Experts of a small language model.
Experts: 256 experts in each of 8 layers, 32 SwiGLU neurons an expert, 8 picks a token, a softmax router.
Training: a variant of Adam for the experts, 275M tokens, 5882 steps.
Below are experts of layer 3 (counted from 0) of a mixture-of-experts language model. Rows are named router (the router's row for the expert), gate (a neuron's input weights, with its number), up (a neuron's input weights, with its number) and show model dimensions 0-127. Each number is 128 + 24 x the weight over its row's rms, rounded and kept within 0 to 255. Numbers have three digits each.
After each expert's rows: a language model's description of what the expert responds to. This comes from a sample of Wikipedia text that the model never trained on.

# expert 21
router:144069130156157143139127139120161097116140149165135157069110107123132108116157087117115148143147136123078142066091120129116130150101152113129099124136118130088129132089129127097138159120116104117138135140142171128154105137168130097170110158151155155113154120169135166132124087128176144118165125134147104101100155150118121102166116137144128076110117159149121106116135093120120124095088
gate1:147139165112121106082117136147114135139102136130098117118137128101132131160120129114142104117159165184126136085077127102178120112110115097133121120114136101144106123094164148143176119109166149144117178143121102090104148117167133133124148111147121098091182157109136160173151153126075121118174135105131097128133104154144131129119094088122111084117120119123147154146116114098093153149149
up1:090108108161120081142070124130104112108141144089125144132138138107104184157090117182115139115171158142149130153125138123108138145169094115143155111111139126128094104146100162125124116124114136103187124106068119116131140140089132161112127129111133127103140123137132120145124150104144131133117116087160133170144123101128116132125104149122167144172173099153136156144177148090169142153150
gate2:136153103144177142128105105143126185089111139118091161142137103116131130128135127087139144118139124162117135168125141120099134130125119114178101108120116113125138127110115110139092144115124102129091105211158094097121127095057158160096104087146125174093126116156151115056123109119125134130112133146157091123115137122113157116168106124152127131130124139127090116088136124143140114116132
up2:102146113126150118116068149143145153101130122098086155147123104126119112113164134090143144100145100144132158153116125101091106128138139111147107129109121127133140171115090128125054154152128124131100146163121096063146146114081153144115118097162143149121130124171158124065164086124117142122133157142146127084132130144092152102150103104153124104121112116111130174108150122149142139153121
Of, and, the, commas and abstract adjectives in expository prose on society or science, such as social, economic, current, political.

# expert 27
router:101170066141136113169116101108104146160107125137125125149129138140108159138140111115109090126160120165151145123127160142153107099138144105154159140164069156168160119130150137142144143111146149119140105106081148127150166123116069141114073095115123123132100146115170133080142146151103098118161128183084124156102139088140166109125134126135115121093136139121132148143130145124107122124099
gate0:110127166124110125110166153133083130138163129139148131115096135148130125158132158177170137117140138117062106148134137132076103107125163144133141119100117096087125142115140140118173110080154140115145119127124159138145174114099125088140124099123117112152180110130115127157117118111106137134132126144071139119145154122096134138070132097158147137160138100193102131116158136133087122128166
up0:135125123115123107143128112123193139119105105122120132132162139125137115121121099090120117113112135135185173119128089109158141120132115098121098137149134148190073118131104086137090127158102122113097168127142065122100102122120156143094132165129123159170077139114145134117154137120155145117119132096176131091119109149156108138140105127087118148104135129070131100139118148103147127120085
gate1:074114169142135134111094124089120116151131112096119151125097200109156144171156125112133111083126098118156164071125088080136162089104096106111125132114143169138116110118128136137132118146119075132137141144153110163127110125118143086161179160131149108091124149120151144143128126153140151090137156159132137141143120149117139133133175172136145131099124156119130118121117151095118097120126
up1:167102139133093120112165181159127121140157155137105113120120095166114126096082152140128137146136175126109116162121141156075122148138172135138110133130131084064098170125128109140090142140116119165146119115125089087125138139113160132105135129121124106155137120182076128141145131108147135139102101131129134121114099108116122120126089060116159129168134112154149160129142137130162168123127
Periods, parentheses, quotes and colons closing bibliographic references after page ranges or years, plus ISBN, et, and symbols in formulas and coordinates.

# expert 17
router:132099140131145154125099169130114111143124113150141151144130176160142106131084155137137160120130119146091143123149138163170114145137127121181140150151119101090147127124109112132110120138102150106168129147146155122135103131132147141159117102148175131105109125115109175160166138129147123099114152102180175114127137066125113085116137155117152134146195127125160119090119091073132160118143
gate1:116106153114112139146129109117113116123111161146128117189134207185153127145140137109153092091131100142106120119131150143091136100159066155141150089176161159162139137119157112108128130129095093111151134111135137139097168133148116098126145087161133109150079138116127173169163159147130122123132150134113121140134137090122140145103127137110158091108150141125136133150138157158103118132128
up1:157166106148164103107093139127167167108156078112123125105127065116092122156168099119089122168127179141134146115137128107169120139116164113143113172097077119122088119109122142139135129100153130117106118140088123118154146124121147129111137137093122142099175139126126121083167092142138096137115098128159098150101153137155129131176135146132104178148128133115124134123104124100137120092125
gate2:090140103128123158090119130134128119122162098166128085144082169118079100158122114138077137128154136127150139105091158102119107138062120143143146142115124169142121122113159088075092085126134144153116113108107126150134143130169113123096179108158172126142099117110142113161094116115099131127163131132129107101136109103117102127147155147130132130118109124140111101146141088139129146086085
up2:119128093137101159088130121151090121096154107156141102122121157096143147160144113117119118130077119115115134147107177134148137152101113154174129115097105148164151143130147093107109118145115111191145126111147127152163151118152120139116183113171183168106126130125138107166086132150127140133157159133133095144124107088098125114125144129121104140167096097103129112139138091143132124070108
Plural nouns and plural endings naming groups of people or things, such as players, members, areas, laborers, allies.

# expert 56
router:084140115135157105136132145130115102163129100120105106144149153128134135103103122120071153105096122146176085145096120169148100105125105112164182102108131142133112094122127123151127116118088136149092106086105187156136149105139093139107117128118084150133140166131096104090096148137108124129147139119127155149130111107151142085171115127127152114105095174117154109175147134110091124138134
gate1:130124097122146144139111128145124084150099126142096116131126124121096139143152109133140106123087168147145125126160119125118191181087115134145135154136131113106146131173167097089125105086105161153140143147119120140127130129097113140087137134134179123104066135126157101090103129124113111161120124142132108111141121105153132132132162102115092125143114139095171156155151104169089143055128
up1:151102126141139157123115149144105130109104150106139114120174114114115134075106113150162134162141106134141122175114105111131126155132092141133141128134123135068149166125157111116105131090076168100148086113131099167070133132146137110144159148093104175130133104120140121129174138130093099130124131107110142138151186169147134132080113120134094166128124118130144110139173150106157125163136
gate2:175137133186150141128181116145124143093098097118125133126109095111099132109170130151122129130141139130140146156118143124119138173104180167139123104148156120166102172134140145135143138145090133078148138127151129118114100090116140170118155131097169138134175133090120093148127127165128108117127099107159109094064150110086162131091130126120116144174110128107136113149117127110146095140130
up2:098111142132134167137134113101172120108143109162144147096155102127125143164147158141154147123153124151097098096099112134118104165136090162107122151126101116122137110120086098049159128112135160150132067169115131123124128152151162104124060155118116155095154126111114164110119124126104143134131125154160145119160093179148141123119164115121130145119160124132114119139128124102113086160147
Degree, minute and slash marks in coordinates, decimal points, colons in times, and year prefixes like 19, 186, e.g. 41°38′03″N.

# expert 30
router:092147130106093123113167118119104141110121089127127129173120138219129149129127150138153124108128160120133111144110150122107111116156116106066117132095139127141112108157139146162117134111097118173126105117153103116083135116145129130100155107121096126097115079151137113142133136131098132157094130124150134135151149146212106128109114097166168154140149092132129152176124170138124131134134
gate0:148140144110121146077082094134111116117119163119179132097115128120135089130174156143083142133124114103132108126155129147151101164092146099145119095104121127132112153089100137119174186101089139115155151132106151161132136138126132105183154110165141124146134157105115157105149141099144105077122115137100171107140121086109096088143130147118095118143108136089125119107127146093110113118130
up0:095105131122137123137136147134147081116120124090135089049128142090096123114127087092146152106142140145111160099107102136106123095141125124115099149162102147097122128124078128109132106098170131099102103105119130135163154163153124144159087166147121150149138140162116129148105110123129125107131151159125102089114145148119125169145132121200159120150128100159134127110100085114125124093104
gate1:099157113148153164154127140133132167154088161123098146116129076156126131121127082119140173132070085145089134115122132154086131137118112168159094143159132145118143130149136111105128135145117111149134166122130136153161131097136109172134125106113087201127082143150118129148119121136112129145092153113114093111095188136136151155142112105153138131116116173139120138123129131158109128175123
up1:134112130132118165117127134164137077153137091143120137102136183100101132096159144153127135091178129128136124156113116082138111096089148114077146129103096140104104124113111078131147154114155158100109098140143145104115127168155128131136138161180123107136130098153115135158164085132132120101119107126143136129133062101123093119123160174095136113125120138117100123116166109079120124112147
Capital letter or first piece beginning a person's surname, often Italian, Spanish or Slavic, such as P in Pelliciari, Gonz, Kal.

# expert 35
router:165082156139158131146123116109102121169110154168101164102129137109116094103147106110104163131172110150123121105108126151094157142098132128127136113120117144108138151093113135116135133139119113095105095096142163161139083141129151085165132142131148173141153095162165158135101082119172126139107116159114083089102147149106158134128162124138113099115125164119109103163128107084130141112094
gate0:141124144126146130166114153178074128091115139099161106081140157115119116107179136140203117095125112135137123118111112142123141140143101156136118085172112110093120095067141075122080156113117156115139154147132093167149111120112086158149101153107141102142150139135150098133145115115149113138112119153131161144109118112121136154149123113148117132118133155107097166098157132134164136143127
up0:151100130163125167168133174145134148140138146124139117072110175106093160112100151144181146095156123145134138102119120101120123127120119117155092090125052087148124116114155128119087148129105128131131156107105090117122157098069146119152109185098152104117143152137139133097100120089110116148107142130135115156104176139135152095114136102158144143112132152112106128141147123124128114131121
gate1:157127142117129172153143135125148172141127071127148133097136122125117151088128113115169159119097139098134123094147141135127087101114158120107114141129095087195098119164142105116091151137121115181169108125151147126102120146138146127111124115120108111125124109095099069109132095151129158163142155140112140062104159133163087093107147176122133138118105126113139119097106120121114130116151
up1:119136123131143107109087150091105084115148204108117126187161123145132137145150163152093101140149109116157136148099145121130139139143112116169124099127164133072118114091125140093156095072115137123111133117090082155150113126124146108115134135160104156143139112177129153163129144119132125121118141100158092150159091119096161141093100111131093156151145141127125151153139145131120116153111
The word the and similar determiners before nouns naming institutions, places or events, such as the University, the end, these, local.

# expert 38
router:139129099094160118124175114150080151153127079149140108140160135172143105092130123115159112131127171097083137127121131089118113167145116131061118172126119112163088105167133164139118099137106115123137163105173108113136128112146163133124145142141105141101115110178120140159128120125104159142116135092128118163168126144191113132107107104123125154145139117167154156141127146139134120122156
gate0:157102176167127162138116159151153126125143141111098104106125113185110123122120152172082140114129130138165100123122136182138100137143092133113090115110157151100101138115121131115143158097129132136148102149094099102119130135154169111130124126128167133131161094114120157137130187159156142127131117126140088115098142101098122136165161176121128110140152089145117103144123175084096162144107
up0:126158116101143129134178098179096178161144097155155120149171107174158128110120150119119095098102110086128126136115114116149104148163131154099096145102130139176151108172157139153119100148119143174143132120136095104134175134110159109097094110116138132116103121111128159135121136142102156161156105089121096145135139138166146123105173131099144140119129109146145148154106167145141149154133
gate1:115136120118145137131156099179096176134131119157144106118156114065105141114135139103157165119102103151100111165166135124140146131157091161151163136134130106156132154153108167125139100154167124138104136119165104124131126084123144107123126111114082149128097144152131134113111073128100088120100144124113134138125124155169148097092095088140143153116105119077117155073157136129125108117143
up1:153129119126135110135107122066125101169118144196149100124122097173129136132124099134114155164133099124116151152155148134117158157169108151101119118159137096112105121124130166101145119149118149109139144102130130124153085105142119141118099116148135109134124117128159125142144123088124120127062172134134142124121123115175121121136099137110135154123098098137111151165183075158076070113129
Initial letters and inner pieces of non-English personal names and Latin species names, such as Homidia, Xi Jinping, Priyadarshan.

# expert 61
router:114152123118122158172161108145131182147141140176133147185154130151081132127158154167158125131150124152123142108124160134110131140101111161108126153089123103119138107152171182145132145157137120146134117147175129125093119125125105141134142113109119109079132129152114107170119145109132135166116154138173121132146103158120125112105102120121121186138171139118120174101098152164160172131138
gate0:112125140159149156160177118125116126104125137146149129166173147180118137156095131121146147149144141112107100126081126162128144115123097122136132096104117124172130114131130134166134123125125100179118126156114159138120091142099145128116154143131121104148160132137128147157093123095142126171117118141145058117147124127132162092111121085078132159148102099080122160127141100116137160199126
up0:117111150150139112111136114127159117147130133120133099159180198173123112213108129101099131122125155113093088148096119142145123145157119126126160127133117115149124145146133121173078100119152134144160147124147176141112102168140125160125151130081114114129180096169134145143139124124116123118126115101140089130144100128129133130139114123104131175115112100132147146126159134118106155186164
gate1:112140133121144149125118093112149132089141122140078132145147117151106133114133121125156103161136128165117084101140151138139121144164150092140136116132150133176125080128133134159118097141143142121145160114159115136104121155130108147114076118136187094075105133114114111130156193161109168146133124083093141100114160136122125119136095080136130138076151133144085136072138143114138126108158
up1:104124131167138102123153141136110152152074144122138141110095111114134133163183116150115126163105094093096139115140103102099146110084111110100071154148120133113142109131161132074130102095132146120129140169119134105154142078128136120138180161141103157160149140179153103132140123103103115103076127161154110153138113128129116101147150108142088099151135103117135160140149129164154135122112
Word pieces inside German or other European names and words, such as Gerhard, Heinz, von, Jean, die.

# expert 42
router:145056142135126174126141144109142046155125142118141132090138186150127114108157128137112149134128162103128138106112137117091110147111127123072105128105153140120106168070127149113144169114132153093146119129156144148124140115122142132161156143139184127123163089146101156146142115126164142136121145140124112099163116157146137151119122170138129091110120101154088133138134153126103114101108
gate1:099159111111187107080096098179133138113124136122137117160141104107159133153114116143100135097159142105151089107114088132152119097158149112140121136142138107132107096179115199175138122131092106133153123136103115103154117138144126107104114093126094131124165107104114100139123153114144126134108149159134126127113186101133110161153103100169152127163163121142111127119145099142105101103146
up1:111148085150158114076092140186139188152091168154114167137135156112173097135149133159111152137085148109112104093103140138150104107099146125094115163128148167129166142160128157116140136147097116156130134132095121119173138127118087132171121087153133138143158137125102105122083135112127114124119123103100123125181162118137099131113086117100141132119108153130139110123123110119122097128131
gate2:101141116140112139108133125152109121119115131131096152126136089157126105118125083171122124153132158127108133127100157103136122086156094131141103169196117117129092149174099147153150135130111127123090124123127099072102124094110100151126127124156118161125127166116095159124135159135120164068097097114140114149115153109141124129119114139076129130146143110123105133115131155191159118192151
up2:156125130116134147122133131132125194158101205112152107125123153130126124107136138128125135138151132128125147173094125128121118120115122072133101162108122163120122149103133164121159131082135147112145145088133119137102100125139149165133155145119144151137173137080089096145137171108129081127132085170098080139115113100116151113118140150101082125166097138164123142159126121092121129164113
Conjunctions, articles and pronouns in TV episode or story plot summaries, such as but, that, his, tells, gets.